python train.py --experts_per_token=2 --moe_layers=[2, 3, 4, 5, 6, 7] --normalize_top_k=false --balance_loss=0.00456 --lr_router=0.00111 --vocab_size=16384 --optimizer="soap_variant" --max_grad_norm=1.0 --batch_tokens=131072 --max_seq_len=1024
Below are experts of layer 5 (counted from 0) of a mixture-of-experts language model. Rows are named router (the router's row for the expert) and show model dimensions 0-255. Each number is 128 + 32 x the weight over its row's rms, rounded and kept within 0 to 255. Numbers have three digits each.
After each expert's rows: a language model's description of what the expert responds to. This comes from a sample of Wikipedia text that the model never trained on.

# expert 44
router:105135076116134116217205150055096174195117114122149121157120151117134115150148206131110160149093141146089134092093099126119154121177111138109181063104088125138089138144172128075117174121155092144100157111103124156120090137033089228162162125113175093145126100109132150108118123129052182123142152113118154125167087108182134154172169144171114152131170143133174100141192157193113128121125131164111150111107088109136069156065103148087174143155148063080139093137108086097119147139200181124137111119084139119119109112063148133176166142132159141127101217114202140147127163118130137131137095095111183112158116125106063096157155151132188136133143086136104103080125152121086139152079124118166113140100128125135142105144137145116145079089161127076109118160151106116125080151104137
Description: Copulas and contrast connectives

# expert 61
router:082115075120111173183191136047089182106155124134099108217105147120143127064093177122125149134106155116098148148075174154133123143127080155118157108150125161135118144137165125157197123096106153139156096096096117111087126102100078151128108135131109098150161180153085216155121153084108137149048112073095112175183108145159126157146110146185171168086112134127144106164147116142091139146081154157181075114163112097140134174079132181094168123101181089125123164193147099115116113136136102174141109125090149095114054109099160131147129173049136050107090183172146139141123109156143150133101101146076151152162167128155111126158191172086114097118121142116111149087152140111106117164130127131130164112063101082109089173113128171108166094108160103098116123111120116168124117184156185
Description: List bullets and line starts

# expert 46
router:041109061141093162198192099071100169133134118107139125121118156104107126095132164108132171134094130125056157102067116168122120102180097189081175083118114134148155127175205108099161118098109069133104175089099129149163095156094076189147177157086183092102151106118098180138082085073085135116102130099104147145162122192151102167178151142158132135112156155135141152117145096189114134143108105160147139102125134123166099113109112147088098135127141076076087094126122129069130129139131159102147120168115100091058119145073143080148125102114134148124123173099162089137118172147093120121078114130141154083221155109108112071136137134113165118134095091156049176119155127087078086107097161102175137120099145091166091104130112133135145150110166114096090125147060121173141092104116112
Description: Mixed punctuation and table cells

# expert 41
router:118075090167103191163129191088084160147122148066143132130201095159085138157109201145195157130074187106093138135099125167110144148156133160182165105134108096146120117124096166072182178117130118146117161098122159122108098156068094132090201126117141065147157112096120168148080134086129158127056064162102136096148134140108115143139125172152121140146140153148095114082132119136117110153133119165116132151131091116101170114135094138150129138133115125154133106114086122145109152191153116122126130158138093181109076137066111143169122161119145105129081126089170103130209106106132194142110111139093099095174123114061171133128162154126114098098175099184149206115197141128060118123110089073150162121080175105186161082103130125077169056105104152086124156155136098161108106172139092
Description: Capitalized word starts

# expert 35
router:139085102159109202138115168088084192204107077115097125160122136094115090136154178140210204075122095121096166152090171132143150144177098136163134112081095138119140078133181178147187178140145099202107168097106100088117105164124122151089124123091167096143135104145164166065140144042091153112132133139082151102164087130105113133149049152128117091172131150146135120134119154185172155146147152144148149150226162094152079137103103122097164162120156133126137130130140121117135155087130149139142152142143099153079113139101096088178132147126135168124141217137189201179154137116143105159104115149097115117143164146150110099121121156095108095164097134123122165080143164164080138104106131120108181159056137096137103115066187155149177107138114139112074102121135133129125140144077159
Description: Name-internal pieces

# expert 21
router:092075099140094185171173115104071160125102103111125137123141154118089144122077161111099134091145194151086159085119137158110152179139118161180159146158135149145143121119083126107151144136116101111145170092097107095106115186094112167102095100121164098101119125146176149118073138071047130050107112110091081108120119102144079176161117126168157097110144172125107129096098110114147127120108116124121116132171123128106099144080165180114086160108112040094144042182124148157190116175168124101128185130098157132124110163094166174145100096114082090086147116097163111151129077172124159106135127088114129088175160135149100126095143210064189107167167086158136150052135117179117119116176140100105152135157175116108100123112153140101106114185186180093070160177102089173144137158129142
Description: Possessives and kinship

# expert 60
router:121129106114144157138119139088065179160157105124068105106171115100095139120117141088131182160124162098116113074082143137152117167121085145106173033096139131169170131048128151113136153111163130152077186092077141167106084140038105171106116095113152070119132114138123175160078072109124147130079093153092163130178155110121129144138133119110128167108136091097094095110106054118071163148125147182093149139183119118091123147094112140117129062099092117127103166163143151165164111147144127123178144167074121069136105140070120116097180159079127135081134155150136147115097148076126128091106107120133200185177191087088149139138121164095142118108170046169109138106153082119065116102075161172161174116141160118107124135113185152125100139187142161119121160176138132156127159138116089
Description: Prefixes re, co, pre

# expert 59
router:097072079145089173202145112111073149154153138110122109101119176067161087131122150166133160092091115182135163131078142115156132110171091141104224044137173134152086120112087133083109128130104113143061137061089133099118119125082079141176131168073179091063157076084146168116097091122101130116163144112083093138146116165120128110142125202135112133104182122163114081099134130166170100122123175149160145124149118108121077130074156143108109121152105089084110136157138118134118137135132173126168134149111118071119142102061092177158165151124172174123144101146134142208115160135176148102069137149116160097114104116142074088123164193070144099108126083141099185113159130103082088082086141103149135126101133081150088072078128142098116109090134143056129144174135145172115137128115140
Description: Verbs after be

# expert 32
router:120096045169145194137112121058104165153103047138115158129103141085090039143123127147115150092137125122065133073117101174110174108166113156117208122121110132134092094145101141090159130110162136135077145120104085127070131193059077218130107130101176116142095073127137155151130097127101132140110128068110128120146090129169118123134080144148126085133161148128138057117171121190132152076089148176166109094111117096130067126109111125122102163080108073119080121148114156134161183154135109162117098207118102131094147157089109097141165161090127178110143157137138146125196192107142165128060167124102176117181132152139117104122132162111175139139093065140141181058147154111114160124100188133123127114090174116157137126132123146136183114128165110113108176167148134119170118123138096
Description: Clause-linking words and verb endings

# expert 42
router:119107104139143139177183097126085193142098104130116151096140136096127148140133138125148153115090130145075172156083113112141149126181053139136188126121098147127145127145172092109119125072111103118107163071138147135078092128126107171166139156059156086101138081128141196148126111087083155111154078107145134116152123121166148183127082120133119122102115170121138151124136093207113114083172145107205144145127115146124086118121073160152147134095134042135145102108135109099150163162109163106103106124117111086118092162090160084109179140058142109106134166099099181120120169086162175096107103116132106136184114107124125107159146100161136164156133120141152111166156210138094150094170132141122124136116202070121101031075188149149158167077147162124067116109122056189204103164165177
Description: Dates with months

# expert 15
router:117077067099123177143150148073081191186179115101100138114146135110070134174147180173138152137107137143070118155055150162130169137152098153130254083126130130125121079124098151077145144113138096144120129131091154105102114157070094163144116123064120119167111147152151155122095127082046144130114096157096071129147149144116077190138142179132131078152190104145149118121136151161117132131099181147176130163177123108113068120079095141168117146093062087144071105163128107130212146159130150142134100148140126147154118129141113128137152128126118156097096146131111154128111138151110106125104151127083178147140138079157132104083139161153216052098113050150159141124144113183056137096114136118113140151080184117165144116138154173103126087152100164102120170174131121153164089141127089
Description: Articles and direction words

# expert 11
router:093108057161069175208128121086025150153113084122112103142104192115135102083086135134122105146122193069137128085116106142151124149136127139115208052115103125129134098136126145085158126113108117148084162107104089133094114132142065196108167109103136097108121175169141159152136143057041128106105075165105104118118149134116098149166113176143146119142133161150169122142153136118097144131090140122157192108141123118151073132093094138104130066099100086129128083100100109099198159172142138201161136141064133125095078160107116105179165107140127138082115155126138100122126155161158127125121094100117143112152131145141087039067129136092157066159157102183130193161156162114055113144085140117130099109106158109124169098137140132158189160148142152097110160145089111168130120119075123
Description: Person role nouns

# expert 34
router:112119095163077144184136149118048150109106127119122153078143138098149093100075159174105171183127153129064162112108057101102124174138125171153177102082116117168161107154084187105144116131147105117117177130098112154155091130107053155098143067104148111123133100105105170148112133082091193149077076182106156160195186155179124162142114126155099107132143115116155035116142148130131154132092122139117133115099097085135129114109101110147128148051117140120065098146097154122122150124158118130157121107127155086073142117072133129113160131131172086125156168119156155158115169085100147092087100130097139190153154119115146102125114146110116103101129089160113218108148119115096143092061106056115164115139117095205214089061127159113137161153171126064131113125123137203127098141109141
Description: Works and media nouns

# expert 57
router:094062045101126132168197123099138162130070116081143132140165198100119104161111134129124145165117208108156138101118082148096182138125129114101120089120101166102159086146153090084174097138106119115152208083096179086151135130111144158138129172132130092120082033137128141135081068095094141118076114105047148121127045172173103167106106148138172149159170173125138115131121151141108149107133083144148134104144118133105118164102134125110091102105119082106115049119117114096075113129111129166116087157146080124072095133119116088124133111111137174093106159095132108169169149153141114105116095133125138073154213081073082082104150138083153096158157129117125206138123131122130126076092190099125138086120104071167133156114111132127148126130140156120062118211156113163126077134142123
Description: Latin taxonomic endings

# expert 28
router:135119071130094140142196142011090157192126103093156164166113138076127091120146214140151153127149139134074151094105125136149127116175113127111191133120097105163146120136180179092169165082104078129134172119134127137119107101069084196144195129102200107134171074102117133107085066126099179098110124100130103114151139120145108168141144126204125105173099111164178152075175117164109125129115094125132073143170105124100078101062123115116163103137144079116078058147141136167137136111140154161172143112086083086141093095106148108153103144105146131089123175097214126125116155112083139155150113098126135115181130124148099069113170175142163131125111072145099161111136131137094097166102116109171142133091175117150188113101149157134115147133159172108116111164148097185093075098107133
Description: List commas and conjunctions

# expert 4
router:061111127142115173138163144052086138138144081120066133100109196061107107130151164161160149169112169077125138149090154113122165123193124134142194126156136142150109141094138137127134074153143101125110168108128152147109075163153065166157106138086185124142148072140164151118079124061070162103111052119109123109114112109107060189172108131107190078120095147151154076122154106135129141076101172128126131098142114117160087153076135119121138155128072071116120102138060131160160116147183184125138120133162113157092095123067152127167109135168148158093136122149130136134144200082128145040071149160100108104160172117125142086100162115133108095100103100135157128147127114126096176137128128078139091148110108087127129056136129117089143140166182193137093158217150150154133106117087088
Description: Sports competition terms

# expert 16
router:042113070141092165197189098071099173131132124105139132122108158093101130082127170117135171129090136130055156091068115178110125108183105184100176080118105116145137130173196115097160119095098068125110177088103137131159086148089074192149172145084183090102150105116104175138073100074085138115112130107101135135154120181158098174184140150153136134112149162131140141122148093194124138144098105176156137101115125118174098120107116142098100127125150072080081093129123128073131121133132151089142127165110101104060124138068138092149123110110129141123125175103160094144109173135087121126075125120140156091226166106106111074138131139112160111130097104153051179121155125085080083105097181099177140120089154095165086105118097138147146144129173114099093125146075115184135097121112112
Description: Sentence-initial and table tokens

# expert 2
router:064101086123088162200162106095097172098100106105103114129090116113117068096139164170180163097133136069107150114082092132142123130142102180105160072176124126146142145121114114097146142108116100156098161114081116110079105178093132128139163145088221096150134095111111172169126133039082168110084139123103104086179072091160094129149108150159133125164121169104148118134171122137068144077088105110145190125108112111127061147057133112111090109133093095120141079138137101134168089150183135148178121158097145132116129133062133110106138167132163143156186145143159133146163200151095195104107128095144159121142187072109113097087102139105163161135131114172136168112141110136023119130119162122126137139099174105177104141143162125155185173130181156110085174163093066143116108132140138
Description: Personal name pieces

# expert 10
router:112113067128100195139211099089067152145103100097070149159128123089064138132116137176140148191094157122106160093092117166122158112206137183125183101150106159133148114131129161094146129087174148206114163128108088162114146116059064192146082102081129090124094144142159183096106104095023108165130098106104097095174151116147095209163114121128113134128152150102151080090141194152104119118104099129142114114178098062067092130118097118116095164120121044134132075127124145116141142164142173165116143138106159135083122116077138096120113136151145114140116103140184141106132169137070092117129164087134118118148131109127108089107098142122176120097099127128143166122211114126123127161064106133105144118132126070190069120090129140142119093137123095133161140147116104141117055118110096
Description: Quantities and counts

# expert 33
router:135128098114113124166169160114100208122133124151087145168103162097144072113106133101130152119080144132140131124065148186095149094141147146135172160189076113166100072104150092089192112136138094088087127112081100144114147164105096143183147084125142071123112114120134158121106145098094141097159115099065079098176079117163139168151148118118123118212164132189143130153133123126146087093103115146153116150129128148113161086114130095096126173092143103136186156111132119161208098121107103108133105160107105160134169094042160126105177179056090119127098190138184090115115168105167185117099078080116119087185129113102133127129134144099155093088136045175102158110162071144113096161120130129100159072086131073165142156094160184055159107128126125095086101134109149127158103190128135
Description: Quoted speech openings

# expert 7
router:131054085161111180130125176084113184127091088087096094170143171101117110133088104159141144128140139089091145150095125136119183060141159164167144163133118142185155130078117155144161199138130087163085196061138124133133130200091114160141108090052180083127140114120095190127127111039111125104114076094052103105157091139136141112175119141135132111178148166183151141115149147193135101175135150154147177108163104090117124155091127127140085143103085137109155037176115105110119133086170190137173082136114129082155088146112091165145191096138162146131145167111133137179146203126134183151127105124124177093104141157088141102071140131147116106116089103124101128124099127127076126087151084112137151105066148071163103093136108129112170166126157132140128156139158117133122084102112108
Description: Spanish/Portuguese name pieces

# expert 30
router:035103068142091164200189106069093176128138130109140132132114156099104129091126166122134162120096131129055156106069117161117123110183101186088181072114109119156148128167188120090159114096105065126105175086109135130161090140087076193149171154085176092097138104112095176149063090068083131125113130113100150128161120177154100173178139150162140131112157154145141138111153111191100133147107110167152133095114128123167097120107111139108117130126146070074089101134112129068129125139130153099141130164131097111052133134069147076153115114113128148140125173104162089139108173143088121127078123132139151080222168111108118070133142138110159121130092090163059183115168113084079093099095164101177142129097149089166106108121112134146145145114174119103090131146066118179138092100119108
Description: Function words, misc

# expert 31
router:065088083132120184204175154076025155102162088144116131106120129083123122128117117124186185135119131124129201104077120111123105076188126139122069096113118136131146085110118150092126163157150095134124169137135125120105081167086085135137117109056159063184135097148124176163112096106048142080090110099080100096133128110178074195139058147130127131152166136167157112109165090143150139129063123126158161104127135110092113136106131107087107127171095136101153105148135114156117109153086172129149170179077125100122061131113144120148125109108129144110143108123142086119138138104121111153112084103079082116143125111108111081125193155080169124116089037161155171101158147113063072105105176162139125136107203104165101083126129147147123078117181160072153150155120156136140129100139098
Description: Biography subject pronouns